python train.py --num_hidden_layers=9 --d_shared_expert=0 --moe_layers=[1, 3, 5, 7] --routed_scale=2.13 --balance_loss=0.00292 --balance_bias=true --norm="rmsnorm" --learning_rate=0.00759 --max_seq_len=1024 --train_tokens=398400000 --max_steps=8694 --dataset="wikipedia_en"
Below are experts of layer 5 (counted from 0) of a mixture-of-experts language model. Rows are named router (the router's row for the expert), down (a neuron's output weights, with its number) and show model dimensions 0-159. Each number is 128 + 32 x the weight over its row's rms, rounded and kept within 0 to 255. Numbers have three digits each.
After each expert's rows: "comes before" lists some tokens at least twice as common just after its tokens as in all text. This comes from a sample of Wikipedia text that the model never trained on. Tokens count by the router's weight.

# expert 2
router:135127187157130130178127136149153155082172115122119144109089136140163143124109114100166162118136119090108126104168112048182137108143118117138110116162141093132147118109148143136136170121055059142073161155167158143143080081110125125167174155202179144082114114151120163130129079077138127106163151110108131108148117117176125068085159082167107108150141110143149086133198134204092167108155086151079105082122075161117093119170153101130099145181072115174119086153151159119111166223098150
down9:120080169156112071129117107124123114170113145136171141113082156170180135106154103121116112107163111134118085123171131081114115107192152124112112161165070164112127171055154113093101101171092135112090105124104139132142106188114073050126070106152124162155140143151123145158095139165135149090091082126115105084119136145137138113109118141069184172212081087092108141157171117116059165160100102189075119131148119167129114120165105118147062117082177116101116136101083136138060154180144079
down10:073148077179131178116155095130113188089127099131092120131140130120202124141189103126143203138148112159152163130163171147138108084131149084102149154105136098086097151193191105146128121163083145146137109107171116120109166104152106174140052156090073109144160138119136163128066150189097178097065153089094084113116183136099147114136098174164140109187155152135126144157080114129149124126132090081193127155114115151136127101135117159079155132081149072089113092120122119110131192188113156
down11:096104124159148110062142142138123152097136099173154193167156113148145172197107112109183099103151121133136096091122081096140122103104100116156091141119124173154099145166125116173181155096189088067153119149147081141160118074162171207162165179131038129098133135150116135142095160099099095140142113082131089139139101233109073155146078144108131135129145124109106137167145098139110187132163120122156173074058114098148097140134146151126104142138096136172172139125139151097129167116166187
down12:096110131167080107110087129138182131077167088114130090141124123089134124106103140099154132145147108164121169146049113138030159112114099149125172104119105145126095157156149141149153150102183125118166176151190074133065081109092118124138158154095150110160127168113166098143131129125144074138128132122143153138092115145116156098180120156133133156141122187131121184101087077111065095137165117181069137101127138173043088032165168182078151180147098132132118115111106127144164141082162149
down13:048131098127059143174130105133145153105125122161103149123118149140123094136161063107188161137128085130116062081156120145173167066230143152148173112127162129151126134164127121061110107170110124109146103148133131165135188111151124118100149143160142086096101173139132086084127112147109131168117115153105084095103094101134143133147160120084106153126130142050074187148126119160140120110165139157157083034184110157140105181136101163126059165143098107125128165121158171146139081071143154
down14:116096127152164166145148102177193116183088144157101175107134120095124113147166111116175170110155173124146097135126176105068101144115133165132112146109179137134093056116118151107163114126109085072134142147104138125197108208157088140138092179125140093178081178233137113073122159120117118159142130181176117078115135139133137108142088205124164113142142155078174128148153090129106188141070133110091088156110105101138124166144172158149090133098175093149137136107095137085107084154156110
down15:108135114137104103080141178193109155118096066196114123117114152155095103134077125094144145131105150164121110181102138123150153131115138110159157130061083124118159107139105140176089125163112151141084196145195206088125110116079177146091131093205082122136168075149127165140148143068084174082130164157132123125119150164146097091173101134144103108137198167126106069059141121125107144140135079141149096124098168084104126122100121175155153074157116167140107121140146127182161097158175179
comes before: " the", " a", " and", " which", " his", " but"

# expert 1
router:070085167104082110068150183162099146092084085088151213143106139131118083153102142141122112136103134123121190106139185083173174122114102058111172132119146102152144130083064171081126118077077157189163122115111140148137182139124132101142162162150161149108178071104130127095131088131105171140090120124122144160107093099159134158166131160148107112161116135186111135095139036101173150111199115113133143127172123141123156135146103162179113120105070119105090095099156117171122112081176122
down9:074080105158095082095118104153182189174110117112103098106152122119163148100100125115104168117134125089137136213159124175138117160146174157123118096063100098123142109084142159140144138165158151104143128123063111123150106102113112108157138155121196118099077156142108150142152135153096065144194201136097060119103118129024148126114120113145155094120102112151139125192156157108113141181108104106124125093101135066148144098098112123170100195123109079139150140188208070102149129125104133
down10:151150117097075132119101132084100140157101147135098090098112092060119149109101106121127115091115093153162104122139109155056133148127195141151144067180107101186067212097086156120122130109136147171110104097094168133162120136127125131101109123126183060125158139119226118130163113150132129093096098121105100083102111106131088146092077171128111100169112150142148114126102207154115091079148134163121109123174148146150159174081171179145104080103095137147184132123115168161061123201114154
down11:109091069122105128118150132174145097170120102100121089127167176048079111150165174081077131112133144126119140131200093148078118174120082066101138129103117060146161153144137088128136130094168149127082109148093097138081070182122146126118139116107132109114120083140087193132126111140122090099075115086105175135126039130117175188145174091163089151119144142151090173158166110107144188097143151137144077165111155192109128099149096121102119071121162143119120178116157110143111080103108177
down12:208080110094106111123127123121166117143134116135131154071104145148128147168137151143064197169137135110098154164155102161112097161176125122086189150129167106134112120124192123115150167097137185118114218136120109132131099112149146204059109178093108142132156152103084123147158184130134122124109132172103078152074039092091115107092136128144152140156168063136174090085100128131149142054101159162123145136116107135087118127078136119144066176130174157098133101184131123168125115114113175
down13:099125180153158084145125148110204135138109152147114135168098107110152084079126126183091055146210058157116143128125133094193121150102112121158054134121192155173126100191093130118178070150117153087127122146180170126143135110121114108132158098098099121147111127109125206078121068120117099086135108108115080168106127148085119143145115085161101052103141136131146095131144152079106139109093115114090136173131131154120096127117106105135112126138163076100117122114122061069121212087087117
down14:180111152105168151104144111136111112148133077139153131170128110120133123138102154146115136102127188127089120090119107131154059131130137161165110096112121121093149158085160107165114086123187116129152136106083141070175120130077132151129122125103136137140170157082093091151073094103142112111176099134137099132187107167180164137115153172098160186177151103089114172108169150092110147180147141175112132132103151128142157079080073122155134101107132255188111075095094095149160181129066186
down15:127112073167213117131087113077109095131106138189126158148111217134164154137072120130175146139101106214149182140148154093118108101131142109121096198108136177122120111106152094173112139179154101127140155144075115124128075120143092143172082131136144065162154133164149149077148150123151164101174109115199099147087137153108087095112173108164144070117131153091142083117112047161100107128148138139133073141091143151113161154120159106154123130153090148084137065148111150065113163115098101
comes before: " the", " to", " in", " by", " a", " as"

# expert 13
router:143179058135069104190139121079138077114122082136101130103170068128120115069111128110108132115158136057152122111155159122135097087149170159129107084091178112114103175163104131068122092114152147127101117114136089129137167190173144179071145141126164085145133134107095122155114129125137152169107123081178134084129178157091092143101131179159162140140126190175118109129086112095151160150157157108060078178118153121171137120137153048084141130161125165147152089122129146165170052140088168
down12:125051122119079093118155091133131104062155161067126113148196105128117080080142110112165059145149156180117119149159096135072108125165141183097121071185159158124107136107147086130148147116133144104176130129144106159087097094113155091117096093141103138113139157092146139106181066140138184099145130127126118082141092112124073149152095102111136136134138121114148189093039157085149102116122093148100129122132080121121111121087133142216106185154135099201165130167139131174175177089166096
down13:162125113193086152168099099133209213105142127118116123130128115178115145104105119113120153088188085101151136128168119111156101157143079144135116099065113062121108144152154135097125099127122105114130127163090161134114134102136158181129111132111065198158178093155106156072164086145158129233183119157155139136147154120145116153105079146168120079169109137101036132081142141072147129123121120141143167134168078159130105110118082132159152187103168153127139130054154104147129166160105133
down14:098124127158107189138108139192165070113141180122175148135135076111145089111178120166143196147119122183121116127102045187122194144115095150094129126144155177082131164117143044147197101113125118120143102082067153102072174115075139085149150156177102143120200080121110145146131151143128144142174081142159080138137102217139110108108154152114130163120122157080112079123066120163156162111139143152135149116114137093159137122071157122130135150142109080162151115084125102127129098129148094
down15:138129127119163170105131056152129167124114081174142146135065162138138171131155168118194142150067127115091101126114132061086100137143123098137157140101081099152108140163125093111133187158179129076095115177156115107116115100094138131143098169177175144075135096116161104129152096088149078104112156127046144094104141101114135121134166082156098167154049148152069124130088126093102099123187138109109171107091143176149146131116145082147119119075069088125064148153134154200122096197147117
down16:056132134112089159153101115117117142140129133126065118146123167142166113139154165139106153145129094094126121130098174076067140134085094157120110053165119117141168163134169120130118115104111083125116177170100068112174095160106077143153141114156113124143103107081110127138209112167110092195155119155180087168069112132132146158119149164098138084112164142120130157166094033168196146165123149155145136113215140149138103164128142146078166115090094129155088150138110187118081078097105176
down17:059191096090154099124120071119133185112088134190101068136143091158117184067157111154174095118181037162141088144088126077103139131122125176137117125100108170133096107192108134143073134188135129108093108095159109113142149103158154164154119155098114131131111171174133100152126155152087105135144138130108120141124157131181114123118129128189090177159128138127166192138105108139144038071155158107139122125134126109171140167132129160090136156116111144075181213152176101152178131137108127
down18:145067129102101083093112085155115117120099122143191126145193139157191170094145138109140111159140121101165126133132090162122069109097149139131114133161124107138100158053133082142129105143133140125144089114145176145166159139073107164164170113097136144107146105147133162110098052117099110138162098125063150169108163150091110145167101158143196150109134163204152146152094131122083094136155148146124083089174145128165152129149050099134176105127153167098106134110185066208227128139127147
comes before: "-", "\n", " The", ":", " In", " by:"

# expert 3
router:142102178044121176144126075119176118173157124110164189058158131114128146181137153137154118113189117175216141111072160192076142102137096113139134170117054138068083166147126132184137092090157117095133138120121115149115144163133145141154102142150077144083173155128116138170149132139120110141139107121107142107074179128163138095118089111167119092217092121064117137106096120099156180112092111110102116150146180126164143124185130098097173169142162143147142137109105127076174118139114093
down35:062148116119119120079138126149091129188100130080095153161145160065224112097116156139203126104121114146159112120110149106127135090159074119078114084066115118101150104083081084096146126103125063158110127057156123109104153119184163129189100127141127115091129217128104091074085088150155164127140115180058067138165131169118068148108109154134130154089171141099175151121122133145117127104121120136074091156123114131137081132092111144207167156125110143122115175139126139146119149146117144
down36:109149154151112133116107133119113175090107145151132154142126202164140106085119114062112130116155146155127084126180108093095139170086151143144123135089145105168145089125131160144177182133119089132124168039150092103154088143106122085145132078115068140153170038089107123109083129153096078112132136197136168090106169152091158096070121135147109086167112121093208150090146125165115178137127143161210102159050150161120139103105060152162136144126093150159096115105122122167134096170122126
down37:144115102088067115113121107090072139149134169184123144061118123139128133193122104096176154102092059151161111133100142076030157120090159171117105120144097113116183121128146123146071152179087089142168110083158110094145073184109118187167128168101088130139138101121104127157130128130055135138139110105154084112118064107124117159110144115089078076083086101160148142184118069159157115118119130106135171174119168116127123150092134157096181129103177146164125200104135181137145137139160112
down38:133205062128156121092109136086186150139154096146091117103138108144121134073156165147126149105096143124137089116184164164184078153117112089146170125131072141140109172108137089096135193176124152117122104118094146142174172097105107121169113113146163099049106087157142136120121129083162185171142143150117098091106071129110139127127113160161102114169220134106154143114103080150157181139183045165146130168133098154084114161148143167137141112154147099164156129097183125156185083140071125
down39:166106103137135119077146121149079133158164171168109136114158120070138112119079145076178108145138130056142110101168105118253103116162086113130143086133123162122130087167101111171079112157172158120196047125104131143135106114091082109118132117152144173108120189151191134121159171152079164157146130164116102093073136163098078087176118102123121074112130138125115116191157126121107116083076106128125156124132199161107120085112121123141130119103081210125101154148147146112099125121129087
down40:158115165129063151155102132116140046132133180142190134111103144174049141195114077136133113142165113144179132147092141129159169120122138130142113142110113204134090174106146138172155086088114115162138088123039112172155149098132197110095096134146094133081201139139123162132141134094125130137140076143161075138176165146146119139120143122065081150176140171093109093083137092101108117132155139133115145112173124172113104067151088108123120137143229089132087144179110137137130145083114126
down41:107137162105165163157150119198130170086097146136169092110099123069104174124172111100127154154118138114108177147100067126142069084119126133175114206158105087124121148141110145178137123116129084140135092127159162173086191137195116088100148190204165142130146083060147108159161171116086132135134165131127142149105107185152161144157106150075137107135135113168127120098132096176126153125126081138103156069066107112129146134130165119117129164109143110227176095071137139111177108087155114
comes before: " |", " ", "\n", " 0", " 1", " Votes"

# expert 11
router:150163095105131128098130076080109054138108131135068171157072116177113136114164112135135123131092092159123123175118112118170130139112159136163116094121128185145160182124166095089164113089157095081072134077101123039088154108073095149168123060099098151122097139109091095118195161117143106181167099123196139109074156154087136115115193148095160124134171177138112078145085145128096147158133143118140100154112142095137109149109136057169115129151164158175100126100114176137118111062170135
down12:124107099141093109164072114102112131127129153066128151110121106089106127168127097148075163123090137126161136122122104184113150133186097123142092136129085152212075107119147101119108162110147097155152082091138096116167124026100182094136064151145138147123130151137099140113072122154164101144142097131154130164131089021130128130107104133195201105164120096145116153099156136082135107101130119128154057126166115151205111082128129097127090143175166120104148100080106114134133033126109154
down13:147151130036141130154122134187120140189159115128182178172096129109155188133168213102066160093122091130083120047142100172069141111083143158072128098122115126120131126089123105138097120192129119116103117169091136133093170110119118186097148189154105133166131122101109130136164108161134110118104115164156163103159122169145131180068135091065168125151132115092176138102105141182112128123192145120141115193158179119110164138093099082116150153107107076117119145173081137086154101124122136
down14:141085102180085113144081055077092132089167134104116096106165151123141118079145123075122103122095143145095060170175175148058113064150121155144134129122087096187117138161076083177065166103126160104115122152103213099173094123120169159147138096118103106133152152089156159132159142147135075151121170138112111137104095094140133135108130118149128140143118134119120112146131090167074090147138170204133118114120060114158129062144111102142181166137147153148108121208045151134136150156118124
down15:132117097220151085071083177117214121113113186118145102129136114141144089103139149136119163140155137187098126144139122162132131086155099149091178098156112122075053127115108121100077164082107149099098074121130104130171190116131181093062117137098124181113080128084129094124126125107148085146143179182140123133150119123111111169093145130111150136161092166092112122157099134184099128137108096157149085142106103110113146139057170178143106114159100173106141202141115114145209178132088102
down16:138103140146112123190090076128117108124094108083120183147108103123128115130058074135104126133106193208161175097131123122099146163136152107098144056153133148146108169108082095141109118080132154139151133075068105104090115095150094155149100111146141106160166154128120107152199166113139092174169150146103151139126120115143137115167126124114162133126101067047130159115128085078118167176083143037126138102151092108116098139152085067185119099151129095111096078115115157166145064174121186
down17:127098109121141108112159157107142163110143146163121177186087074105150161081127163130149130101128137169069082111093149106101111123132140153113117171163110155117149055098096113064140151068095134165142167161188135147191115119086162100086143099138142156199163102091120149132148157187122179149204105150143143187164210152045135176108153135098118134136142154121108154194128149142125140142130121146119171096144173149104083135145161118137208158117129146114139095103141171068172156163115155
down18:185149144078136140199113092135160144193138132120130165164188093146185097140099117095155109080176177091099099124128120173143123087142161069118126209158076119062149158154133126130096124071167149066092124171158122134137099147127124183102133134108091101115117171080133084174162088159132179105120136144118122102065138129135160124136099092141112111124133129122170117142032117107109170118122165167108117090098132128130126098067099127167117105139154181133174101093095179128125195112154183
comes before: "\n", "|", "The", "==", "-", " The"

# expert 9
router:168186170147132152162125103094185086152123177156128118173143117097054136110151159076122190126178152111182132205086164133129144114098159121106100151060129083123067172134165114134178159168135071143089119109166141146141118157130116128147155127147102159103135107123106104142053157111130153118140166157138163106119106111195190128083082197113113152185101113053137127123136115145099141124128111149099127141145104104158124152165092106091124142128167062117118117177171096123066054131108167
down32:089098143187091106161097071104101180138078152104145104097137113171112140146144135172164114168170057109137077151081108139066159149119088101102133136099146064130089120154112151159075106177162095146154129160153132181184093131117131117182120135110132081132091140117109175123145137091166085198156170117113075076152168175121156140025149119093119158072111148117182137121133173117107084148130146142105137170132127166130207153137159116100156152147202125119112162110151115095126111146139146
down33:104101140132194155158123139117078109128108144154105169133113123136123131111119173114148109142192120078150090090047135158196144134142125065109164129077107131120117191127119139131134097061156116128110107136101128137101146095068141167148138162077180157112196104090113129127102167175120155106125107182148102208170138209137076121086109131136086041163135083150100098153029171117133138139120112138111149150161107112150116151162143103127168131142172115165113119156179156090079091134117110
down34:181108116168156198115122112116100133060130066076111155120159202104154077117134110107138128105123128085088063137124112132149154140161061115143143113082178127112162111117154089150124098103079081171139126188147174123134186100101094114117152126164141096113138128124130163078169113082150131177173125139154147117150152158096134179167137074132101107114066152074188015166122128100050137164129113093111097109128107140137181120149131131157128097110114105167130063141118136143123086133107164
down35:150133127169122104064103155155111152081122158120121088163080109114101124102159115144152111112084169196136157096121151155140155095145148174132188111084133164140098098149114138117170205180093156120109115122153106102142151097112114103114134129176077145121108097154111103102116118181095111095142110147050093189139129133117161144123129152172078128149206119145143178159077145133142190145150063109114033119099100143103146170117132112162146132143046097062169156095084103105154133075131076
down36:098156111229131114149187084159125141073113063173119111113111151115148141167087122080158077170140191118138110121047076128066082185185118088112077112129172143117126145146128142180120147139142124159100115131114154135149132074132144130159130149147117108120159064148118166141136153141174168075161095182126124106064134112146099120094079122152043116120099110103115137115068126136101125132176191128129120161131126150151103119105120149103146147127130134155100056064107093140147119082173180
down37:081070094178092114113125124076135164176114099113129091130176110135201168138150173140187087077130097136103156136167106091124103101142117161095133112118144076092074113125115133092144126132208130117175157173136152164123096173103085059143130126160130126097171184093072137128155102098147109103149141122099114161145154117110119120102154112205120084096126131162186124120037122109085117121119159117100103188093190170145148117125098115126106133124182095075134146062109117140196150139099089
down38:121148231137147138181137130146130143098157149117156120187150117084159184135143142127140102093142157136114149122119166150148153149126105127120154116072143106112085132146090153144095156151135078130077113128172177142103128097110128156124155164164143163132136102183133069099140043151124157141135127166129172124088106098150214148152109180104036158156105146095060135126102125091066127138125139161073135137074100084103151163090130152114149182100170140184126107108118077091151081140042114
comes before: "\n", " ", " 0", " 1", " 3", " 2"

# expert 8
router:157135113131097107133141132105118150126133150145176093161135123157128104134110125111105223132144093144177065118150117137125109155078179100098119219115191106073124085138111154168147082156157137144163129113134170045158078150066138123086131116111097128137142131123133097140120129136104145117158165191110122116136100129142166160115092184086142118158102132130121179185128162139109102130055130152175130130118093132061083193146116147129112144155177137125187169064149114059052084153168155
down3:181175178111157168177111168093149154139080174134179184131162145191089162118124145171102070141173169147125145108158113140094129153127104122112199105144090077105125169154103088123100189095091140122220109104116154168119153097151117060115100119101116161163119124153113122122159150092126155088149112078151128133149140123125014140139137114119159072121138133100131137131066112155079126158153131112115128098099130131121151126112052086072081123106100175112145114131061149142135176080143122
down4:101186190178154172108122120108196116105124162117091067062119147127136129063121122091158143173135141143150168126162176149141155106175140108105104122129123125116112178094120100156178149155132044072134061121101136187143135107149114092163141143144094137140091074152084131117083071101102119105125120102159142151160157114104126204164155136152112110127151160119157172132187099186146216131138079055092074129130127106142179124150135118141157131062115089127088135126142122189137111110110114
down5:106177132151147103157178098067152134166174168149074125106163150100139119154162148140096124087148103114071136188168194161156056097139127118119154115159108087144161095116114122113092069127131105151119175099110118060122121144078095094115116128142147153099126113110112120131174159145159151114118106157075080116139112145130123093079159159171160136122098069099143190159117093150118187143062114143096173115145118157141156103146126120133086169120104082118100042098114163157039082088058128
down6:101047109118119100094079107149112144173105137197120137156070159106110195114159122118060149035109138070090142161112079143141125156144138135057101092138166117105097118128147139122147133106114123143106104124051120133148108183110111145144165154128145135113100138131103108147111121098130095145128119135166103113134080149159127115140127077102106137144149091101101101092091112055059135118141178106139154108101120080107059114084127119167065162170129084136173068154100088032157133169154101
down7:154168128204122151159106141142102109092142137071137095124120146107140133164136159070174121069128157067063179168105104092085116128097165081110101165139128112083118162133115178126187118110133073156132079120085138091142105183102140169094129111107163163101121147211104095158117169117157133083064122152081166146120156120092116145090035165120173069153095121111173094116127139090110127194148127125112123101139145143139137137135127172110078124189142139078124146122091136076093157123184115
down8:157084153110140156140096111189123161108106130156150149098133092186076106125159119027114158140091127115140123136181139153054093110053096096073114136112178122102179109170172119146104061128165093103159151131130084093145143110162104144184129068150145086173154113079140121114160128069160090108142119152097106097144140107136120127156125136152043145105082147131132073145070107143117122142168136101136140110170164172172121122107102129125187151118123132188201153119128119169131153100122058
down9:132186117134126048152137112168121145112101110138170099104137121160139089142099166134101192131152102114132112176104115072127105090046115141179126180121197140101133168067094151187108158137096093158098125080128113136127144152092142137158109099149112151137162080066153156134137120175133163122202180155102189127076054168167157189107099129113158161183173114125136119161139145111111120108087070071161116168127106152122118132114186103107128129158182188101093113123094143098113125165118131
comes before: " |", "4", "7", "9", "3", "8"

# expert 5
router:096074062138114085119122157119082186118104125104136166110118133124108114082130076149129120088105167146099166126108122135144103139110109144079093128163114105144139069198077117115154101131070113148138130153159162186181152082070133095135121124122153158145173081106129121120175056159100103147114133151142132122074173130163174124108110145172133106171088140194136151065139101176110165138158190111151102162133116161126196133154158140134145130131022073121159105119153096132120121131189049
down9:175110130149116118065168158120087115115171136150158110115132131126133143104165099087128183115092146146113164033125078085071103099154145157085165124045176087177131177079123128137172113127174113154065163101129082104144164166136129083092162106137147086143153136129147147114140120165098131153121120113090092126130099111106102116120107191127132125166147139127055151165051133127073091145172218123095089125048143179139114141156130109160178133147150156173078172093141133127141127136147122
down10:190132150103165167128191119079162070156179086159105155118151122145124174111117176177143158138151175104130121171167128132054102116157103118120116066117146129146142129138153130158150108192073124164146128088169144096109103135096132107043133147114175165163153093159056157162084144174141085145071165097158195130118096096134164119121140135129076151138167118179190118189128092184137116063110183127114149148152120111145072092135153101123114106149125126156140164161146120187102107114099115
down11:166129070179103161152094140063170083086129144120130138157102153126188175105080079106110123156095141135119186100136068142131149103122149156097149130140100102157142105175177123144128149165123086146191147109123050136164082162132118148116137170179136077176113087133120094118154114193140101107119094115162151178136144096110161125109183153189160101162081159113165087137113098134135140086129172130149172063135103063112110165100165109181101130173106111064149047168109152145119155141122121
down12:145106180142066159141163123083088134088121088143151124118131159154144117049057132143107114108137104140163128137094136129091202150113113196139105129142152078146162074134138175143135134180130174165146103161112062141119109130140158104125144121153142195062134069111123158118033111178138140154190167127152137137175091133099150196124044112163135105100168148086073192102083154120160121138160130135184123150108162135158134167146077131108112166106076106109137125146103158128127132163126116
down13:171020113099119101135126123127117119107100152124115115155137103169117135155168122152138131106129075177127143099199104137151103066128143180153120091135126118095159155108140053123169104103116126113119113113113100150086219095120093107170180147106041130107077160135133140174176076080150095140107179076150137145104190097190127164130063189116167174118112161130158175140152134092152151099130138134124149106131149162136127175131137126148121119209146149175134146091145075173125115174141124
down14:046132195156095125163130106116091080116184086153063139065127104120189078087141103155149171139123144107081131074118144159109080132091153074098077131138125185101133111123094164126141122155128123127126159097159131120139140031061136141083065127097120106126114101143168104144145093119147150124159147156105095095125108125128136156108175119173124119085196120182167105131200109092145130058113134129144101154129142132101096086153116134140182111098087145069132157191160110126173095168128126
down15:080125234095125132165112139107135071144073155091139189106125126131155150151099127091145079102089147110125129086150218122110137181127131147194109157130133107152098108049169118099180099102112108110150152112162137090108130157076120138122123154109081146127142053142131160112123187099139097144080146127148103125084099146184096107128152087143187108134173171145135106113163106147149147114107032153100122092119106113087111107156177083144140060114195126093099130106131137138124120160168172
comes before: " the", " first", " United", " his", " same", " this"

# expert 14
router:072090161119110103113135166169081127101096101122119147092080126180156093074110156146109104148138172152140175132092194114167125123135093067120154108124123078174122113119040128110091163088084169146112096162134168128080124144113066142112094126152149137130171126151146166125113095172124163131082129098132155209141109129158118165136130098160127074150147141199086117067142092128171145111187076151106143080202123178128097125151113174170120108150075072155147111155124102148113136188165111
down9:118129088101099157122070093095114104045178166156140130140171128078107149137131102131132164170134110056122124121095118125152200111071156123117086137139138095073130107136155153137102105189140147119110126111141139118168116135115118137152133156117220204140124108139131120170100103123104104156105163162108147139087123082169095184175162185167146143072154161111088105117153160111155127069113137184118130158141151082099080197138193115154146210105153157153153096140124076152196124127110098
down10:136134078141142159157094161040112093173180122108079109117108097077205096200093119142147159145137201147190164164090106070181112112062105143127176126181095108137121144126152093114072136127121101098138122138152136170175117070143114147113128115128145122186130142147081143151125113197138131187107101112141135130138062130140140086150115166173124119080131126096148134131101103097112152085159170124175128094146138131060113133161132144067107141089071096069166127147154146117095129118076096
down11:053138124175128125143179105079165091140025099173130118147157147089119136098039123113106119084133079122112184135122135108124136161112094133156067122142122121126130111120113128082096131119094134110088122147146157160132149181095124110158148162159058120159116040093126171126101079167083077160121141133145095089152134129094077123096133156187125113132112151140097124145234167138114128087099064106093116095115111125108121148096092164153177158103079052138135121133131105081111119158142106
down12:173143154165134130136143087094096131083183096117121182185130082148155126126098064189177125187100136200172185127165106116103113077098100148157073044182084104135096149139149156108084155128102166126118136069123106115133171156046124170136083136105079099163127127165092143090163169151106085118079176082172119128135090166108153088134114146141101119087051097149129066107136104126156131160136133111129108162103104155139082123158078140144158147129144092118127106133136088131099110095144146
down13:132153166173097111163124143163128075165100116090148125127106166094143059072161130142107119147086104101166121100159135139066148169088093145110208139139141094099150106147085098104045123099089119113119118121164156169058068138126114105148092130140159142126138061089059214158120085040142129130143141078135175091170113131143131072106146111113132126147134117186146144106136118147160139113152095173145167160152124103155120132133145171169155094131129079160120125178099112138115033114147132
down14:105076083123129037081157100154085066084147120167075135177135099089089161107104129117128136091124042149144146132083123075105082133115149085137135152118162187162119096130121077143174130164114113081143107125146106072177153092095128167157140135101171096116142113126128120145112084151088123123139179126092116157096141092181110176177149089126095108174132094043147081118202165113134120144136170139097104149086187156119083144123155118130134119128146080141157090151165088149145074168122146
down15:189130091093137121152091148160122150097190125121098108156116107165159125156101126125171112118140172122129120190109174108122089104121178159064105081158148129172144143178146113103148130194141130159167125148193102141126163159150115133120087106134174205134099150055114175114128207146166073117124147143169115106180110096102147100117064111078151128052149093110114122118132127066132135153156081080103111184152155156083071182144148112172131124164082126145106091164130179114097174121144144
comes before: " a", " the", " to", " an", " been", " in"

# expert 6
router:165083127103134155140104153116145116097117126127148153133069137165164131166114165122182176169152106160060092155132148151181150172143078068146109143152083108142188088089105130109073148125084126179166117166179165165165065103079088090118161161127130131162162168107133125139176151112171131145097156154098136180154089061153142115086182096084123108114148147147168092099148167145080084109160045142112141149081123171134106158112119144190115141090095169110115102153144075140108105155092096
down4:131175128126122151167154093113206081148056139102091114128131148143127147164109180108101095112111117182130177108128115134106172136160100098159119116136167086123139146082173155148138135070121094095163176160135155138087171116082128098119170140143123119170109093083167113097107154107123131106104100163175113162181143155149163115132119107160077070115148192160076123141164174182119139114103028141108110121133113172144041151089151132113116202100138084103172115118149174089107076145105079
down5:136120151149102153151112131141119131137113075134127147119110141110073144118119183163108097071122147141136103085086099081127091127117102085074102134128099140108102162057168111158081093122091146166094159140155124156160150124117150121125144115154164124080137208153206208137182125146187088110094131110067100121115111109152138114098126060095072166139135133146145059104147065121130106110103075088102145168179149193077078159062103132182137117148155117117122115125190185109127135165100100
down6:078152147139143074136082150091059096158179125061150120129152177130109135130079041201091130146131138142178133113087128127102129151143124119110116102109092163120160128117177140097116171101156188102093150148122109108038156201117087060129105133167088107137108110105113146095147115167101131082102127114113089121089160139072116105181097127152097158092142124097170131130118175135156060084108181117140167086152109102135129148152107161148094161116173068138120125119177117107199171094143131
down7:150081056136167062118146125167143103129109146135116146187138137107203083072133103125158158174117123140140197146154101107174140131109153132181095099156121105194086108116093144105170182123134112151076120109142181130113129140100161127153144130124108082239091078154121137182148157130106122107108131113116151124124136089062138134142114136114127109165064146123070111080140146135133099107098121173101131119158180156130117112128132132079239153180092151133096120077146143168069156105141100
down8:171163089136121080135181096118110124117075170134128139141129125104084080103107161165110162089126155102134157148138145135121141101119134099095124151104090123135186151181141140076150058149155103096133151136111087106120106117070176153170122133083123141166196126135112146137119129166194115160127142122123139207200153104110090069135099174124081105181106094099085109086159141028089179129143161107084122123094138097134099162120098181154154150170177179106071084191087102122138128128129146
down9:181105194191157150102150169131110120119149135161139146137092121188131087129125097101221237185102168136090157085180132158093154123162134131165107107160158144163083143134110178149129100102130130145157095129121141145183147114080120136098158123130155151111139138187162201130122150164112149098112104151156087153081169102119111137106167085155119108149121089147070132120111113176146047123175131093168142183124150169114120094136139154113098103115188143105131131159171132072131108176160183
down10:142151130121112123115164118097109139147088131118156147230126116129071087098099179134140139175162142147121097064120158126104187157116093143143096130106139106190100102118148127141191147135094154186101163113153186180161041140101174176063110127139111124096139084198138144131139075085126088041112094161112119190140133138125136144132081070079137096136141133082111111072056132094120141102126126134172118115142154109162107148122169119112139181150165168125146176143124095142108114072144130
comes before: " and", " was", " is", " he", " in", " are"